{
  "hidden_size": 160,
  "d_expert": 240,
  "router_score": "sigmoid",
  "normalize_top_k": false,
  "balance_loss": 0.000114,
  "balance_bias": true,
  "norm_eps": 1e-05,
  "optimizer": "adamw",
  "beta1": 0.95
}
Below are experts of layer 3 (counted from 0) of a mixture-of-experts language model. Rows are named router (the router's row for the expert) and show model dimensions 0-159. Each number is 500 + 40 x the weight over its row's rms, rounded and kept within 0 to 999. Numbers have three digits each.
Before each expert's rows: a language model's description of what the expert responds to; "comes after" lists some tokens at least twice as common just before its tokens as in all text. This comes from a sample of Wikipedia text that the model never trained on. Tokens count by the router's weight.

# expert 7
Academic adjective stems. Stems and suffixes of scholarly or disciplinary words like psych-, histor-, -olog-, -ical, political, social in academic or biographical text.
comes after: "of ", "and ", "for ", "to ", "ic", "by "
router:552557423475451535463452603525481508477531621540503527456467463487467544484501522550474490513456507524529497507536509534475509481550449497526537578473513551523454570535517525482460488523480478516503497514495450486431537508480438479495499488578537486448504502512396500493471556487500556569447551525550412480479463570530510494476542528475542493484473515445499516442545476536522496492518459518480493525603494575516516534507503534488563571493446573499496502486520446434407483575570494

# expert 29
Mid-word letter pieces. Short inner word pieces split off after a single letter or two, often in science or nature text, such as l-ost, gr-and, l-ow, st-ained.
comes after: "b", ")", "l", ".", "g", "t"
router:563599508601472510411482624457516504463549544602486497462449472489465512528497629516505531471432469496525524535488542529503530493490488440481472484513509462477447491541532486460470504509474559440502500522480529454588534542449497452480474505470453518492534467546551558490457462495510522521522507502545514507523503563506472517454508535499504485533484433491530501476512392455521474444460473485430459534556482519520516504520601479477490490498593487534472548486501525483430490572509509

# expert 16
Table and infobox symbols. Symbols and codes inside tables, coordinates and infoboxes, such as pipe separators, degree signs, JPL and MPC links, CET time-zone pieces.
comes after: "| ", " ", "\\", "- ", ") ", "· "
router:479525472505428560397481642486510503515553546514434538440442507474496516474488504547493509531432509510524435480529492475414494543499555510528533517445500533480536482447539589514479458482464461487494524411526531500501546497461481516498553523502480516491494541447492514475520503544462505462536469462479460457556555488466482533512518562488465513545500491476473647510525474478530473564561475480520465476506503563500461483533509523616515477466468546461514577487430501473420495555480484

# expert 6
Table cell values. Short cell contents inside sports and election tables, such as GD, W/D/L codes, numbers, Yes/No, and name initials after pipes.
comes after: "| ", "; ", "G", ": ", "); ", "Res"
router:507552530532320611468531588534447492457515531483496611521403543413496545543519493494493541501455584493509526462513465509479491544515467534486515554518497545475478486484481539510474486462500495462461545463542506445485534506481483508516512488461433534476582532518498485460494544451471472499520570520526441486509561474547424512525485493519527473553496490480487554487508469513463552475446511484546539543464527506541506483532573518512541556555537534437510503490457457428528474520500451

# expert 41
Names, codes, identifiers. Capital or digit pieces starting names, codes and catalogue numbers in lists and tables, such as LEXIS 2688, TCR, ESP, Maracas Bay.
comes after: "a ", ". ", "an ", "e ", "ia ", "o "
router:493613511558394574457509637462479524496493555478538541492501530488484528498536499517559514510499487409451478488494550528388491511527511497459505549490499548511522460433449485492473512479493525529449484507513472523502580515531442590535562440546495480448553526520468526443553488576497419502482521448492439440517555437515498489509470496537449503562536453479502581509518470491519520507473531494448446495503460470536545549496526488552474510513511549473452534492533481454438537525526500

# expert 30
Mid-word fragments. Inner and final word pieces like et, it, ts, ers, led, in words such as wetland, Chevrolet, athletes, points, plus table pipes.
comes after: "w", "k", " ", "ow", "sh", "aw"
router:472525491527478638433517623481523520471571534518485538543385481506556499598476568476552542519451510457500515501464539491446449432546497545496518481455527513479550485474500560529500498473473474476496505509491486459536553518534542535446553532521468501465480493506570480476490475505553578547468495493555564535470522488591467533546509488510451455546463564487495520467539526520495480532540514510501525518469504497539559528589541528549523506490453493550514490438471508457422479435448472

# expert 50
Adverbs and quantifiers. Adverbs and quantifying adjectives after was, the or a, e.g. also, first, only, later, subsequently, relatively, several, both.
comes after: "was ", "the ", "a ", "is ", "and ", "are "
router:546542429521485519451511520521498496529479533510563551528418426524431458496480573490556511537347547471507466430543532475483472486513510501518537513466507518460503538530495493486477502475463460421455481511487508488458559432454484572504502418555460456449533572554538552424505498514423494535556515523528557524436566582476528455471490493556511456481521520531518501481538530457546526540546536528448537532471497502511554466493498520482494522506535537466461525442494456467511568527478420

# expert 60
Table line breaks. Line breaks ending table rows, the following pipe, and Markdown separator rows like |---|---| in filmographies and statistics tables.
comes after: "|", "\n", "s", "|---|---|---|---|", "|---|---|---|", "|---|---|---|---"
router:486596519514396581461484522437463518465511585543512486524524540449433451554423523491530511507471599474454479456483510524469419520490496512452524478456503470511510498513438472471521512514491486474503516527499506503521527478475530505491537515499428485499488466512552537483514570571466525480496526509579510511442528536501419523500586532513461495464535501465565454481499469540527612543535472529520454535457515513524495498559565499514483483466472552492485586495529412396430571494518469

# expert 56
Mid-word Greek-style pieces. Inner consonant clusters and pieces in learned or Greek-derived words and names, e.g. philos-oph-ical, Coc-kn-ey, Pat-ri-arch, Toxop-l-asma.
comes after: "C", "Ar", "oc", "Sy", "O", "Com"
router:519560447516474564483503623406500498436477481552433619496461516527464581473473525497494421546469520464504506496501506532480412409537497511549473543525495528460567517490535472490516556493511462531501459506589537466498482514407466524555470451507492474502512473412442539452518501556450533487499549536559473449486547515548506520473501521474496536555481490541498485498539426497537484487451512509446513482487510462519511429560538516497532592520496490494500538536538463525453455511565507

# expert 40
Digits inside numbers. Inner digits, decimal points, commas and dashes within multi-digit numbers, years, coordinates and vote counts, such as 60-3-8, 52.4.
comes after: "3", "2", "1", "4", "6", "5"
router:488571540573473580412489601492543544488485505450503523458476525516479519564486596480522469501493518489544510480480506500497471528501447503523543502404523519493554535476453543543499539550474523459450443534532447518513586478438430555489556492520516548419547480494480539486493517537425495521518522444512479483510445494543451497467444544488438499485509472533474538434570465500499509499478555490505423466499469571549544478494507490611483549528485503545477499495485464497397538543501432

# expert 0
Definite article the. The article "the" (also its, their, any) right after prepositions like of, in, to, before names and nouns: "of the Niger", "the first".
comes after: "of ", "in ", "to ", "at ", "on ", "from "
router:532507456502474567418468475474515520368468544493517520437466485538526508462430516476575477501447581473534501510517513471551487493553517515489506566474487526498479520526494527481569543455510509460487452452495500527499592474458464516477555498523513465516471521467435559514485535501495556530445529483510556469458523533538437525502589495532441457512508487442445531492501435449515558546474473486459589480507478534529565476495527510567465486536488560516511511504451458554345495521468449

# expert 13
Year and number endings. Final digit or digits of years and numbers, such as 201-4, 198-6, 2013–14, plus the commas and parentheses after date ranges.
comes after: "201", "200", "202", "199", "–", "0"
router:552590434541472564497467509451529489478541524537477519493494465551444494548523567505546440478462597402596499463498475451438505445501533518427451500492529522507530539484539513538515481541477491543472434478537449527515550514486470585506533523545534457448484519447549537437496458529400493494494493446566507413564523537560454459525439543531442519506506494492481497520491439488483549512532489516457512514483531508479519526507577480507532510459564513533500503440498427444452495519523439

# expert 34
Infobox and place structure. Structural tokens in infoboxes and place descriptions: line-start dashes before Coordinates, opening parentheses, colons, in, Born, and state-name pieces like Pennsylvan.
comes after: ", ", "\n", "=", "\n\n", "- ", "Born"
router:517615477460424512500511531464534554459484553492524569496450440560518594459474529557561529474470539481532437504515491449389459478553511462503475468502531502485596486523478545523490449469522543524425515480539549563511582444539462521557568508463522522464458504460542552444548499552482452511476466462503531545515522475535467549476466534518483513549539465465454554492481425536541513534504479484477491515471502518524474526562463518608526550477507531480473529469434523470524506512535449

# expert 25
Indefinite articles, numerals. The articles a, an, A and number words like one, two, three opening noun phrases after is, as, with, was.
comes after: "is ", "as ", "with ", "was ", ", ", "in "
router:509548481507462555479527449470442549446484464517520551521441492456535510532503553537545453449453556506522463435504506534424536522543511498508540507505488493570505546491487453499543552520496550514472415434481476515469601441433488514430510505544524466416583523479541557486515480488435481496516511425525488489491487531533456575511475570480415485524528415497527557529495462554519598471512521473476578496435480523496525477546571504494508572466499573457470481502475479536477448507462498

# expert 1
Name-initial word pieces. Second word piece of proper names after a capital letter start, such as R-ishi, F-ederer, Ch-ile, R-adio, often in tables.
comes after: "R", "F", "Ch", "E", "| ", "ch"
router:481572525529441568457497666530469545497517577500442578557487547461552510477448520507530505501524574517468513463472497509481499510489499520445462516427507539491498578475482453457493505523507515511433476478469534494546563444482449493461513476491436509490514454501558572404469475474485573502521528436575459486453516537515430479493499530473544463447576489470450496521511460485537527495500481536556449524495533491507475507500535525487524563534448477510444611478424486464471489500506496

# expert 46
Foreign-name inner syllables. Inner syllables of foreign proper names and some rare words, often in tables, such as an in Afghanistan, ro in Aphrodite, ver.
comes after: "h", "| ", "j", "f", "th", "ph"
router:477543475570471577436466625498479560386488529521459553461523477410477488564524566485449573518443508457486466486542510478548539493493540516464502529509514506531549502482488556559529493523475533471474476460511499528460521458517443430436555470546485521541504489414546484461478512478467487450475514491505512525518532477474463539482464527571519517559559490490495485435485440507547472458437525495511478454465488431537512499477579517610551505469533490571536512512491500486434526506437542

# expert 35
Month names and years. Month names and leading year digits in dates after in, on or a day number, such as June 1871, 23 June, 198-0s.
comes after: "in ", "In ", "on ", ", ", "October ", "January "
router:492531490560355542495475624495498549374553512453484556555434487500461493488510585547600526467465526411504447499489543496434507397568482477472511487434523520551538554511513484532481573528514517521470520470512540538535532521457495564519507484496524425446460511484461509434507492477438498474517513433495473489462506553477463483478455489485506489463511505468486482556514513550545511529499468529515505546526513483523502514474567531551487517516482559504473514475492410464462504504468499

# expert 5
Pieces after hyphens. Word pieces that continue a hyphenated compound or split word, such as Stow-on-the, non-prof, Swan-class, 6-mon, take-off.
comes after: "-", "–", "Gen", "el", "ri", "Ma"
router:547556518491463589472491679476428553513461539541496523521463417415534510535473538497519523510541594453487502456528499463475506531495516504491455546516507467454507552514521479525488531567449546468453483542540428468503507523507500525505521525617553487457415564507520573437490524513476507500536487477514492486425542566504514449455553494511487445471477509510545547501558470479511473556482459514463458531496490483568559519514551506506540517509490496518522553504503471508436560547490488

# expert 20
Math and unit symbols. Single capital letters, dollar signs and symbols in LaTeX math, coordinates and units, e.g. N =, $P, °C, S in 76°12′S.
comes after: ",", "$", "°", "% ", "″", "}"
router:522540479540455545458519586476461466448571555479488491495418529476488520466546521542455520572506590472512433451488512503369495540512508542504569509454520547521454486461545479479512491500475531448496413469490540434475535530431493469504565472480522538440496525475447535508503495486453467512451473448504447459513523561483504460493508515505499529517524500523454574542510496497478524551553481494461440481566480510493588593538512500538529538524547531522485602523474516500414549559448505

# expert 9
Mid-word name pieces. Inner word pieces with no trailing space inside names and place words, such as Nev-ad-a, Color-ad-o, Mielzin-er, Yug-os-lavia.
comes after: "i", "er", "in", "y", "ar", "en"
router:500604496497438539461506585469562540471526470426455524512546468465561537506424542526508466479503553484458506462507511465441421482510487529484462493487511483516466516513484551467479450482443519450417404527570470506470501551472484466532526433520539507481583554522440543510484503502496507481495496452535534498433593473500447460573487506497534523529577491435486533471497482443493489501512522484536471493510507471561499515495564481538590501567499557499500473485494453468393458567522425

# expert 55
Numeric table cells. Numbers, pipes, parentheses, plus signs and units like sq mi, km, ft inside statistics tables and infobox figures.
comes after: "| ", "(", "; ", "0 ", "+", "1 "
router:495589530558365569512553557509449549479549519514423553489474469480450523523519545562499477568484526512522491485524494467447489498507514499508496449477530463490467501519493583466546507553539525461437500419492555469507502500479467464533494485548506482478553485473515534522476460544506559470523452410468508474461503591560445480511496502491503502495555511515437620489511527544552492535515500522514449503481484506472546541513534504593524559563496518519464568486481501448378510515475446

# expert 51
Commas after names. Commas, including ), and ., that end a name or noun phrase, before and, which, who, or an appositive.
comes after: "s", "e", "a", "es", "er", "y"
router:452606365503529544487488496520445495431452561482486527485481505539540475558532611464535501513494495473523519452580538441400476492471504519458484524470489490526533504492484507515525544455535520478505494516542478474479613529481538564530460499453497503498488486471451513455532476463565524514504536500531523482467550496488437479527525510520466452489538453529456476511536383499498531536486529506467419487498492476499499477538587516550563568492498599555536495491445431501571500523528526

# expert 38
Slavic and Cyrillic names. Letters and pieces inside Slavic names and Cyrillic text, like č, š, о, а, plus digits and capitals in sports tables, e.g. Ser-b-ia.
comes after: "(", "–", ", ", "de ", "L ", "Ser"
router:529585494531401544489480646519467516463476494517459531454493515473486496518486507494571444465452518515488490476489453468468428522488403437499438520508536413551491452411495541554433488483528480525508423447500560503482520480462438485484516481545484462474548536530440545506532514521497525472500509471490541502520508477548533498487509518512478528461548501527473583512499448544496528591469450485510480507453480466558554526549497451521550474576509547528457514421482413415496485504524502

# expert 21
Section headings, table pipes. Wiki heading markers like == and ===, line breaks after headings, table cell pipes, and by after built or directed.
comes after: "==", "===", ") ", "also", "====", "Yes "
router:555591481538458595480474477521528515412499537491523541497474461478414526466481548490492517453517536505514494452491493541432512500577481551417495513459468558553449459504563548533521547519522495487401603479566488538571539532477516555487561490551496518467564546519429533485501541556489547555472535530590493503498516481545459504497555484487505521512524520492463592544496494494546478490507505549456444570474493548506531493562580481489545518462483487463479488508455480521482491512540417

# expert 52
Word-start stems after articles. First piece of a content word right after an article or possessive, such as wh in whole and white, consid, expl, case.
comes after: "a ", "the ", "The ", "an ", "his ", "was "
router:547515452527353593433506582503472568488519535551544601450497467499478508543456546493517561508447569524512488513519481492462457475510548483479522481460539509423467455531520562461489550523479523504501512490517553510514525397458471515519508512479507474514478500509506529468513474449481555496565597518513474499482543568516529517468487518561431521501532516497500472560505452517532475524520486412493487475529472516490520503559515528482489506522466465424525503408478367486466559540535500

# expert 37
Year digits, unspaced. Last digit of years glued to punctuation, such as 198-5, 200-8, 202-0 before dashes, periods or line breaks, plus decimal points.
comes after: "201", "200", "202", "199", "198", "197"
router:543564498561476576455470562450538549413506532523461510527509499527436481602557602494537448468522515441523504490522519497460498491494480497472469536421555518505534525475523535496453518532498492490503437517500469518504570515405458567442538555506520524519478551469511522431443461551392508556446481496534521436510481482562460554530507529484487489537503454510454524475520510450539553498467483512482498480467535499537490479548572506572555545529478573507465476484498402465476500524548441

# expert 47
Abbreviation dots, name pieces. Periods in abbreviations and inner pieces of names or codes, such as U.S., St., C.D., Marx, GUY, microSDXC.
comes after: "S", "D", "U", "Mar", "O", "Bar"
router:525566502534455631498497643470555576471535462492463527485462492501498505447493488491517525536465533436489558504513548519511530478559462509494455564449491434515553459480513426497497487534552517502483523447524557544517527466434492452499547468513548478441524476425459531458559480526447552493561501469521507486416484524529397444526484475488482521555478535529474529497488514469556586548538460535536433484492504539509540438479528464540537468476517556517459495495474465478514489460567477

# expert 10
Mid-word Latinate pieces. Middle pieces of Latinate words after an opening fragment, such as or in morale, sorority, atic in mathematical, iti, enti, su.
comes after: "m", "M", "In", "qu", "Ad", "om"
router:519537515459415518435489610472541487483558600465449533472501476529511475490523552458475502503444517558493518517527493443420524481568521529441501502553511528512442479508502510524540489505437444446464443534463505509449525419470444497484498518519594521453580434465494507448515451470478466521529456517541507460478460510469460465426510544554463428456515468485475566531484513504466513581517567506463461554460504541477486514537587454562524499476459557490469463490513484485408468499478475

# expert 39
Table cell separators. Pipe separators at line starts or between cells in wiki tables of sports, charts, and elections, plus Succeeded by and Preceded by.
comes after: "\n", " ", ") ", "\n\n", "1 ", "2 "
router:543625428531451558499418585449511525424568522527492498494502559523504553496455554527579545497491569431548505485491489515468486468542535462461500461419513475456446553543490465551500493510471460484479445509508485523443570450454501526478537466479551527520575478458482548508506479508478539534454531470602476434463547462484527545495535550524429539470521491459540485511555472457509487492511478512481487522554496487546594496483576541549507493458531560517503547511469529483496512507563530

# expert 44
Capitalized name starts. First capital letter or piece of proper names and institution words, e.g. Comm-ission, Sen-ate, Sec-retary, N-amibia, D-agenham.
comes after: "the ", "of ", "al ", "National ", "s ", "ian "
router:439568487486345575444446598451446563445455526570529518461514496484434529478506486471523451450505538433497456526533532512443511476532477507363539584508508566525478512523469526528452460489487450535512532485489525483465519443522432562460499507513474528470490478542478532487485512532502507512467504465508534415424538519554500446534450527507481470511496502432531525467518462500514509535497448548516481544547506482482496424518506459498498566513494584505495526497484441482463502548543491

# expert 33
Time and place prepositions. Prepositions in and at, and sentence-opening In, After, During, On, usually followed by a year or the.
comes after: ". ", "\n\n", "es ", "s ", "er ", "ed "
router:486553461515463527520518488447539536394539524529504639463471490472517480437493564553549503495539525463468447461551543485496460491518479509453468449479515546466548496435454495481456558580534522467497488484513496496496595494522446522544496484519543448468492528513551500448499528496500492501535560449580521518481579440496437555449469544544413475518515444568439522481504508539520594487488489471496501495464491468468541544548594469492468460521486562500471503504484465451575468509544457

# expert 49
Determiners in sports text. The, this, his, same, each opening noun phrases, often starting season articles like "The 2008 Eastern Michigan" football team.
comes after: ". ", "the ", "\n\n", "in ", "The ", "of "
router:485565513514378555428486491497485562454485462483518479504448531506487511521509613557557509466446586478482497440525469487541423516507464444507455465472498486488526462471502475519529568541461533464482534492503489535511545482507463572455508459507450482458527506507523552384556489495454529533479542489551506414515569527580457493470554505533462511528560441445456539555495499447457543561480447569531567513443496468477565505560489481529496491506516501536547544518509479493464484540491456

# expert 12
Subject and object pronouns. Personal pronouns he, she, it, they, him, them in narrative or biography sentences, usually before a verb: "He made", "told him".
comes after: ". ", ", ", "that ", "to ", "where ", "his "
router:537547444558480575486409513459500471483547570544563598446442505458461465589511491534556481517414564454574526466489514543473448492438478512481461461463480455515478536481458488514469510544532443506459447453484486487553570430508518527440464510528513434484542437493491447480473530448466474530587544539557514532537581548442530503473496486519523496474482471512515553489447489431513508446499511550464485559494506542501541558498550557494521527533503540515549484466570494504541530502510519

# expert 45
Common nouns after the. General nouns following the or The, often before of or was, such as Act, song, family, state, city.
comes after: "the ", "The ", "United ", "cour", "Cong", "im"
router:496547444470419536423504473435513555428509502541551570459458470527512474559497526533527463492466508422566514483506471532522476531477492487504494480439523494529494469508529472494534561506499515546445425452469489517514589529482511547472472516480471496502433453542472502480454463525485515575518544520636492457446599550484434507498460475508415521463545531489485538522519429523499448533443516537461522531495483499484592528497481513601531577516461526502538548470527472446470502556490479

# expert 42
Foreign name syllables. Early syllables of non-English proper names, often after a capital letter: Kolkata, Bush, Hong, Bodø, Aweil, Mahа.
comes after: "B", "K", "A", "H", "Z", "T"
router:487542479515473555442491632507503510448491544582386641463478483528564533512504516462554513489476511492539453439473538521520492464508480469450497482416493497518452492476496487504477491503500485467481453439545592489560630453485460494495538531537439514440511507478569537433490506518456538547490473525492534491499535573548501493470495520441422516535507468532514510472518444495539534501536521515474512519504523498561552459492545485515532548485535449531490603492526475472495486525524463

# expert 58
Stems after Latin prefixes. Word stems following prefixes like re, con, dis, inter, such as re-sign-ation, re-port-edly, inter-pre-tation, ap-plic-ations.
comes after: "re", "con", "Con", "dis", "inter", "acc"
router:511523502545421595469417567440526512463528629507607523404478554490519520550489570460517455511429555500572458514489566479471446507519478491494481562539514535443492529564449504499530510471464497506463543538542531485534497524512447527459446432485538475523517529422502541449418492553433464477497523471519512458490515497425450485537448470507456497490476510502466534534569448527517546524543470526488443495472496466518480485533527510513562466442509517422482483521481489498468490544467496

# expert 62
Quotes and closing punctuation. Closing quotation marks, parentheses and semicolons ending quoted speech or lists, e.g. .", ”, ), ;, plus some word starts after periods.
comes after: ". ", "\n\n", ", ", ".", "s", "\" "
router:481593471546448548416459513478564475394447589507523517403494501498499540498525520512551500452511532446467485414494507536425471418458499548458483500479482532494437565541467464504545550459474526454468471534512427454483610493464530533470533455500521409490472462504508555483500543446455491551482487504556446473473512571472526469509509487575496506516480482471547530493513491547510558499461455493482495480497479547497523582483489527491574535515537505480542425485463495433464516478518477

# expert 14
Main verbs and auxiliaries. Finite verbs and auxiliaries right after a subject pronoun or noun, e.g. was, is, were, had, has, would, became.
comes after: "he ", "It ", "He ", "it ", "which ", "who "
router:505611430529431528473460494470494562435496511508523528527487496501522541518507499492493443499460575434476495465542484482497441532561543506484492508476509463467410520502459528439494520519501467489494512426502523492533573398382469504466522519547547483518546509538471529482514479523501498570568476537574574518494540533492479556504472510554467532483567524503488537470494508504518533503489476488451492578475485534573562473486535522442478493481456577428507506482431541516579483445469389

# expert 26
Function words, prefix starts. The word to ending a clause, plus word-initial pieces starting a longer word after articles, e.g. con, pro, di, tri.
comes after: "to ", "a ", "and ", "the ", "al", "pri"
router:497554451504446552478484573496462519444494558533548533450532527412485478516532605503479470485419505479535496467474496492441520491483532521451522547507512443430430539462538532476539507524536462547489566528496495515440517462451524500420513518511577468447466520400515536455493453484444549494544569552484558492446502508518513511481531563509494505530530535517432514486489513587475477464529465541415516477527507495505484537550500475574445481548506501606566478481519439489453570510474472

# expert 27
Word completions after capitals. Word endings following a short capital-letter piece, often in names and titles, such as W-ired, Wea-ther, Th-en, O-ver.
comes after: "W", "Th", "O", "Y", "Li", "We"
router:504563496514467651449505561524528520491472472475473641531431500515512510519479539495517543589462551488442499512494569481470429498476535449527502497512515481507515500471450475476511487527439507466516481529511498462481567489468514576484518439560470484453503522485499468444412518494456500530561542453598490464437519471508453607453519483489535483539503482518511487437521531474547530514489528549506483483528500588477610497474555522544522502524556555509498552510457511468527508497481464

# expert 22
List conjunctions. Conjunctions and separators joining list items or clauses, mostly and, also or, but, ampersand, slash and commas in series.
comes after: ", ", "s ", ") ", "es ", "er ", "ers "
router:445655374474447562464509485521452542452527539507484502507540509501510498494511535542526483538467598431547512441515546548457466484533493540504529493435480468548501453500467590479523505582465528444522499490455443457450576470543486505510471483545441507468507449469483570494465480468447481514529482477524481538485463554517529517453487537505541528507536488554511508490537431522504481516489498518501563520414501508467419516560607505523591500482524528500493500474511510532560525514518509

# expert 61
Table header labels. Column and field labels in tables and infoboxes, such as Candidate, Votes, Title, Rank, W, Preceded by, and chart names.
comes after: "| ", "- ", "\n\n", "(", "==", "4"
router:525584495522326541519476578513463523483549516460510594509462575487540483511493510562560542534466530491558513489485429501439514486513491479544503562424515476446479576532520510537499515539447508452464500559538486437488575488454463515504538418481446529514551482471505485488525457496459508492441492506612486478490497556504492492504486493570478449472524472529519553523488512512474515456431503516525483505455488494548559517521529511568529486559565484506516538493455489414487466568493489

# expert 54
Table row starts. Pipe or dash that opens a new table row or list item, and the first syllable of the entry's name: Career total, Maj, Mar.
comes after: "\n", "| ", "- ", "0 ", "(", " "
router:462594480580380551410481578470494545478518506555471451485465507476479506568452531538530487528491537497509516491536498502516450505540483510467516476462492479452462500502473529484520477519492476481552493457504533483449513462469461454510513482485466448509546458478497515492553531544485506494505497478601522418486497467510536528488528557483407513476594508490529537483513527491513560583521458564536448513490476443577513532564515509569591460540503582594511576478534461429471530502478469